{
  "moe_layers": [1, 3, 5, 7, 9, 11, 13],
  "n_groups": 4,
  "lr_head": 0.0162
}
Below are experts of layer 11 (counted from 0) of a mixture-of-experts language model. Rows are named router (the router's row for the expert), down (a neuron's output weights, with its number) and show model dimensions 64-127. Each number is 128 + 32 x the weight over its row's rms, rounded and kept within 0 to 255. Numbers have three digits each.
Before each expert's rows: a language model's description of what the expert responds to. This comes from a sample of Wikipedia text that the model never trained on.

# expert 62
It responds to: Prepositions after verbs
router:089200102152073136124166076173144111152131115130155070086112097175087071124164130118075107142124141173123131113163115190037187195166106096105168124063148148107092188145102112171128168121169111
down0:109074104109114130155103127173094177172197145086119091154176094107097080148105118117139171134139039105148119103155086112141147169168122133137095099141147103143110094211144114160135140141190186
down1:110096178109147162094136089110185153078115190159117091126163139149130150093164203126121144063085145084148087100097128148071141185163162122146127157105101155150090102073122124170161190117131126
down2:114144162105157175128124171104172171135171143099109157138118120115217157176170199172129130135137148129159147154127195088086124119166100140151152118156107146081161106173137133118139150139196124
down3:172194142146178181112122135109112155127104100143123127125142087100130145077192187122080085135126146133177165140116121133145104117088161160135081115090135119129146099100096188106113068143101065
down4:122107114161127134090138111100113149167077153144114171135126111158107126100201084140149134146134124136165103131121132075092150084132138116137142135104090104112119187153185118138075147066113131
down5:097107142122157152158109159058157145138107111175165132133115104147143222127100177139129129119172184112136156048162094127111133123139083138089114079129142169150136098135087119150124117115076111
down6:159161084119172093110135108199126156082124139125143149138089185117120142137103134185170125152138104103148146095122126089096123120158115166120118129107141141113208219124079086150148129155098115
down7:164091137091166156096070156125160127177109148132150132150148114153087212159120125152118164110123100080102170150114133114100186119165091135150088073154135078157157144118167143134123127209141152
down8:129119131145151146117175123146119160152140162078108073069113121138109147150040120100116076137113095162107104089098166112133115092097144149152136104122125138157077083148139100135131146153155165
down9:140156116132123165154170098111126123113115156156125101106115113090158117094146172114164146102094205179131122162147129136102114127167119109128125126150151186131176111070099106169134097149103153
down10:103152113213153125141107113144164201084091166080105053154094099116093125080128117132130127123177094178091116198114097118115156116096152114166082177158154128115116091092131091134156177150123110
down11:165136167129155143092132092144093134124125154084121053191139117142082147099055129141089121179082079162093094163134092153144127132084108150177170088102174102102057051082123098103149171108118082
down12:188147151097100113126162198184097115116098134103199116157107121158094140110096121169190120106145139108138085199120111127110101096134104204115164158081108206126170176164162149103141083210096101
down13:122136154125147123138156141081143165133140156148129117115102195097222130160121134130088167147105124087068156098133069157116110131176100094124134146165139072111160188174101164107115128094162107
down14:032128124107104152125135092195126095163170135108192158166088144141141107124168109147187128146073105143167102077112152086095151083123091051085164122105148119212104077117158120134057111110144123
down15:143216132110098110111106157128132136151150117147120113165120176154144102110121143176095157133102186136109141136066133102155123075061127069151113108142158202078134101155111234101123119112134098
down16:162105133091179105094182129146115188103137101142082109155160106130171151166115141151163090107124114156075100137110179062158115138160198138093129175126145152083112072120141110125128146134105112
down17:129123116080154197115195129104126138160134183095124116133155083129116120125210079084156094131154183157155109118128123131115148099140154119121088050113146067152094162158133096095148052147116115
down18:126148164205119148106117152125111088109077171076099111131179135159134138078064164093110135159200111120098152105107131181129153160111141113068143101099142119077103118089209127110077085147102101
down19:148208082146148180118132117063119146153136110146108149124090138149114151125173094138131141108143149159088099128146108150134117124111078150132126094207173136130079134067122096145154109161110128
down20:080110130173120200086136079133105167142098176181081115055158125134103107096142096082149125166151176126150134093162154188152151078107147149145104127190111121146156160182125091149103152090124114
down21:086144140096115155179145088134140180161107130156105159056109099141170137159137071126115143116183177172099126106143107131140081116141173138103180131151073112113149142162098124115123121081128156
down22:143156123136084141087136108170139115134136127153123147182164065163107140098126106098192139167168140163124117115093182141190090128143095137103093117178064160111147065124111054111144108144156146
down23:142149193121176170153095147098132145074140112089098083132081103038125115147095139120123156061094135076100111138185173161173138131194090133083118100135190098068072110098135173148147126132147093
down24:138105123173136073128129176237165129120122140156128180100147154126113206134103100104121118141063132166124141150187141164127125113122150142081188131114103107140123147152119082107086136140176168
down25:119161138135149077166086108035162103114128133119108130063150118088139122175128120114081148159103136116136111104143134120176158190174146128164161130075134092123141136119169112091116126119173113
down26:102119119147091144133099128153129106112155159088223103091095130120153163140083147163171185124179142090140142083156107155144078115150111158146124126087092150221172170180127101144113085101131110
down27:132146139088101152158181158109110154110135109110084142142116095104169046144138124139039140115141087137129130044190066059159148124171123039154118107138105111153061118098124147081124108109125121
down28:134102165167147113118183135131168130126130108107185095104145129144177160113155176113108106194137111138079116160098154135091130120187083145108140136114132129128106152183169139136135141136103129
down29:224109159076125119121125112121125071110169136132146147127132090120168108111143129095117120103198190174139155131092073089123172134122105134129142110084094199110087144186119136178134139110112196
down30:068105100171176158124146127085130086099126165128138166113169110088135107106122131120174114115134143134083155142099149148117197172100070162136087150104121077103048126164093158145119137125135137
down31:152127184121120091163133061163134127129145102137077197105147061153120099124148118157113124059100150093127159128121152136120143114127166133130119138125099155176117127125102091141131152143146105

# expert 19
It responds to: Country names, name endings
router:169142140172130127149094174141165074123111122133125124146096112163126128137158077024127141134144107130157164110142126103144175097100180107094196139130132125130110096160085089107128140082149126
down0:100134113133122099127146133153111072136088108090152129115142143104153108127172194101178135134102115138104080097076075063076161110104126153149183087129139189095118125139143181079100176125104115
down1:156078125168140102143173210114127098085062077184187062153144185074088092094116129142136130076157146141147101154115103193179087120183126123085124138104144103158114172159076165106115131085118130
down2:130127123115139100120127130096156190110161174115158075163139133124108142085121136122151169119160131095147141116101127135161135172139091107138092100121070104044085103117158078189124209155188143
down3:100160187087079134119149190134115152158133170150142157143112151136165182150084054203070135131154169149137083150069141151082154137159087134140205164147139113161084176129115183089103165156120111
down4:149145147111147145122111161185127133127145155123141099196113111092112184119151112131111148146085115165096133112126150090170183119142088095123153151106104132096112089111103093147135210102101096
down5:179174129125072149139124142147151138125131105065093138150118159075117146114162150164155101175138174139107079117083133105151098163075159156101133173185176167163174210069155065105137129095136110
down6:131117146089097076155159130132147141172133175132109164130104098122130127154149074131023111091093151157151158148157110131102126133141106112107143144159113142151107180133149147162181161183116108
down7:127147098189204132119131115128179143158145080182112162140086140076160142146131057126221112124114147099138101182141119158208116152099077161188165102100149197114111092182111153139088107140170132
down8:152152120116151170185163110092191215139155088157170189145127087143153109171142195115187179135124124177101148162144154178173057096132152148189088127063131168105145104107119170135131111119153164
down9:118139123119133114149109149186102172120174169130143121155174126121117129131114144081162085129180102117197157107105124155177155134121139128141088134118145151109125077223132168067099085074140135
down10:122122127136180133156088121090159125133098122134080163193168094101092159119133113122134120071117074144219140141174173135138172150121099067189116076119134066066093077173087148111154159120145169
down11:185092097143125211131150132147129116130121097141083142143115171152140179092141132160121195115113170126129128158070138113125075123140118160161137139217211109106115187060097134130128131088131096
down12:165079112106152133118151127113124132164112084090182181120141162089158156123145113225061144141151160134106167076152111143122134062145147114144157098110160080167155151110113180098076100164079114
down13:095176165135133120136108118079113158089127147089108092124123078083116085102103129156085085135073144202121097102173140145143118112095155223170137066132170137146147088142097116122114168165103140
down14:114160152144180097135107152087071096116173157156110093116126149162090132107129069070129140129149167184092138111102147133171091097070077118209119128117096115117134140097138135117115138178110179
down15:150097099158157125134132165154133151111092135174188043117150122137105148136150139100079138085154135139170151132172112213150120130114104126167118126106138077175150111150124159157179109161093099
down16:176114198094118089115156210148108123120122103083181150197153121140124133134141102097098164141113140091143112129106149143101163138137102147093218179084140150139193078164079096123148078142119118
down17:159133124154133096151171140076083095144175107142165181098142158124150123142108173176151147126201095135114121173152139110164116180126083164124118107072157101170210088140111130135138105103152153
down18:076137107093214184101108108159114083158153131120173175175136152174078110124068135174121141149089146138135161165057142078137170111157151109095127139074096130104106129111140118176111142134139113
down19:072130144062138126161115146112071139168091140059076106101175136135114127071092124069126162134156158122126135115127126097136134112167139101190117150107164106081113070127101139124105130131128103
down20:144073161119139103137087142207120073125116145078111090117139156158172082109118089122138130140065113176178103129167119174061100130146120145087187195142095099129112130109135110117107074107129169
down21:145131082129094138109206101150152065153120151130194113129088154080112153133093136171083073109133171161155112122135123081056164165154076128159114084155114096130157143160148135118129090081101162
down22:097137105112130162186182149173142067113177150186089142123110065094064174136127141124132076089076155101119124147129118185068137071159125059077105117119131134149141192101100102095155111070086133
down23:110052128112145110078123145098127112190194145129191090188171144089131124154153156157145101182179134115064087142088146192128169086155163102122164109122152111104196188133151134058168127112159136
down24:133139119145095113131191155106130134069119183145087165163173153150077124185105105121121065092123124092084148171080092118152063152101108127105121121126179112132141207129112118150105090106142110
down25:060155136107104133138112118127149099113168141098082135180141133106151110086160130126083139079098122182065132101070142055135164128114111127092109101151135133112154173188196125149167132165113186
down26:134083103122190094093155158148130094154117120080126217093225123137131116121117138137085124116166088133151167156098079153090184164156109140098109136131146129125135131087161108174063123134116110
down27:155129146136162160138099155082118111097122162109174094128106164150099107084103115184140180155140117125114118110117116058181121109126061086120130117125139123076091072155183105128068181155177107
down28:116198112091130068139130178104167133158166117123071135137073084171171144187105120105138058132113141129117107091127132134105126107078131089124117086102140099112087107134118150150154176079092199
down29:088124119123165092130162176119142088157107107177167157143125117132107154126096168147175096142136123215162132147122169128097088203150185142167132135103140119058131111119144143085138145109142130
down30:149108144139098137123158123152126113145142095177156099085135103087096141091110142170116112170128104143116161084151126144077119108174108126131102077160176138159102148114133116147163188161086131
down31:108145119108093113163071135166093120116162179093173155138120096137075105128159066159138158054127124099114167140094114160047144108150122056171135071137127089119199100148090134168127143120124178

# expert 28
It responds to: Person first names
router:107058166110105134125095166134124167158114172094120084119127125141061102104159163163145162163154105075154186136125206110143168142126105087155160130117128141120143124146144140128145121091096080
down0:149121100087141096157142188194054173152102131102099119117141150164146097129106131107132112055154136151157129112106133148083158141188132174133127102104135151117161155047157146100121135144203116
down1:106084116158183128071094140164122140165122130161119131153150161118110115124105141119155091081138091148100164141145186131165131100172117080163157101133146104077128150090125180113109155118119094
down2:149151126117137155164169136130132187205167137174072143189142091115134136121122094129055189118132179151137107092098105110106138135086118140092137173140121111143087193155142122201201115073082176
down3:100111120117108113079148112141129114166151144157037115119183111120163128099158141209105134125169124136138134113186122099175150131089172130153141114169127160129117155138156107143088081167167130
down4:149161121146142123190109140081106177119129072162085117135194071114112163097082129127064105117138090132142164181164154133163195145098143123168130163140094103148142166076113128074187112136129134
down5:110097138148173139103090097042154099091088116089166146120136108141104103118168147086145166098142204124142152146170124152148161167128144124173122154166123153127105125131105118118097119118163208
down6:137130126075108113152098104090155108167127065102126052143091199177107076183122209134091160119139199163156097131174125088203096139166082146133140174156085117120114133164095137147144145129145111
down7:134192124115122110207105135127112097128127080129164110136087077122133141129097078143139128159149132113105143141130145059082111063135146142111073103199075100104128084141142123132081140078123171
down8:133068159150128089135197064105141186139128154127093132105138087084117145114146114155148187144139052095095087079111164131126141110116107112111086096110160103108158152046173075128158148140151114
down9:140108168129119082117153159064130178148134100143153140139129077117171174091127112072147077135166132131085177104161179083138156099109142138140120195069090099106130180082101118098139094124135138
down10:153121138118105137135128079093122156097127113172164177123152089120066068155096118145118160069142095087122130115136124102120036162128176099113088164098144147089115160166117163055127064093094130
down11:177098125111105130135113112210161091068201111144100170126117142166146146160128071088095151117077117102144152106135143143151144101144161109123140134111146108148153170177171161125102145085094112
down12:136056152166148186129218084159116166165136122116129149165093094122123154140106137138126102148137105146139135146182126155091080084101157186161068106103171178123139165127178141115111134103092078
down13:110111101097178169128180104134144158105110118151107122131105119160130120192157088138137160096136143092096081127084158058085128097129159144131170110113130082114174076130135122139145089110127090
down14:173136118162117141153156158165148130150124155049131145130104143177119134184083078152095146168142126181048159198147101157118139093139129068125131118117117151116176150170145075118124170127139151
down15:102135149088175151091189094148157056192095124123137151099147183105065186113032140114144097119101113126131133108145114117141112166090155130112154095115130121181123157076138158134149122138107159
down16:113234127114078121107174067119163169159147173115179128159133086096137127112136133085076080142116146119159136105154129122093164122110068127146184184173156074069193079124161091103150149125035157
down17:156157160122120121162184150133086096152131115166147142097166136170143144047125139129142146162087082127168103179145108069112108108099230121152153152097140117110146175139105196119109101140138088
down18:122156138124089113125097138185147147185108128129132142043165101140120136136053108197148118098150069092158123127133128179071128139077163139136175083104167141120160105139122110207156169142121153
down19:095152114185121087088154132099098141170076080109127113168131117159138082156155152042168113081153130117076133115098113128127131072138115145118132071152094095088145202196155105092141068112156144
down20:122107113133112127153189159143021164084083115145083077102117109105149109123154152120139145146068153179161130135169129146111095157156118093092103131159154191166160090086120147163122122110139059
down21:141158137113123135139125128091158142133080142125154221117075114050110161182102128142124095111087125098081128117142139139100122120120112109146122139123183109196068124117079124109161163128129117
down22:093127138158092073111160116108093151142129082137098178158146154169199126161153218145124135167138104137170102142102108065144140083136117124132096099131134129137170190131095139128163142102082195
down23:173165149140122150157139109098155159046116127176101108153086132117139103083160220096122136102123148178107098125111123185166111087127095130112116110117154133099098049093148104121145160124166127
down24:082079184131077157152147131172215107133142100157107146191165120124101124122139143105072112136082157165049103151106148153152115150149178121101168112157166117118127084125150143139091106108144126
down25:146156129145181091135144129134107135103098154130097120148144135109146130112157122127162122122142032091188154163106144091148117134139104111169164174152134198207171179086123103184138114100118143
down26:177106114110144156117149088177106152156147072107164107133103150099155128152163115139163133145135175105127118099103103137145177136161086101116135139091105089112107110175144153109162163117054100
down27:141125116089132048083122153116195232094128116124112132117115126182151125111144156097150132112183071134130140133085132090171120129150120145121114163115159098129120126112104148071186159107175167
down28:090199181111149154151148100053127123198158139156127124177126172127139132117099166197085105106193114138101125105085176069078141150132152105135155132125121112151161152104123106123148030156160121
down29:145148105111112144145138123101141064149069152147147109104154128140116126163119081164130117116118107054141119159140087123179114095175114112085100146171113152179106146100145134126116131096126107
down30:142097114143088102163135164093125113108168135097131156132124142073132127122140106120104160171117119095196145098172094115186145119094108110189174111113089104084084199102149127082144182108111119
down31:116106113146175082127175186044121176111139121108109150154127126161097106136161180153150108087110112139118166255121163171101111137187155175144123112138158099094088085136112138125138141143194197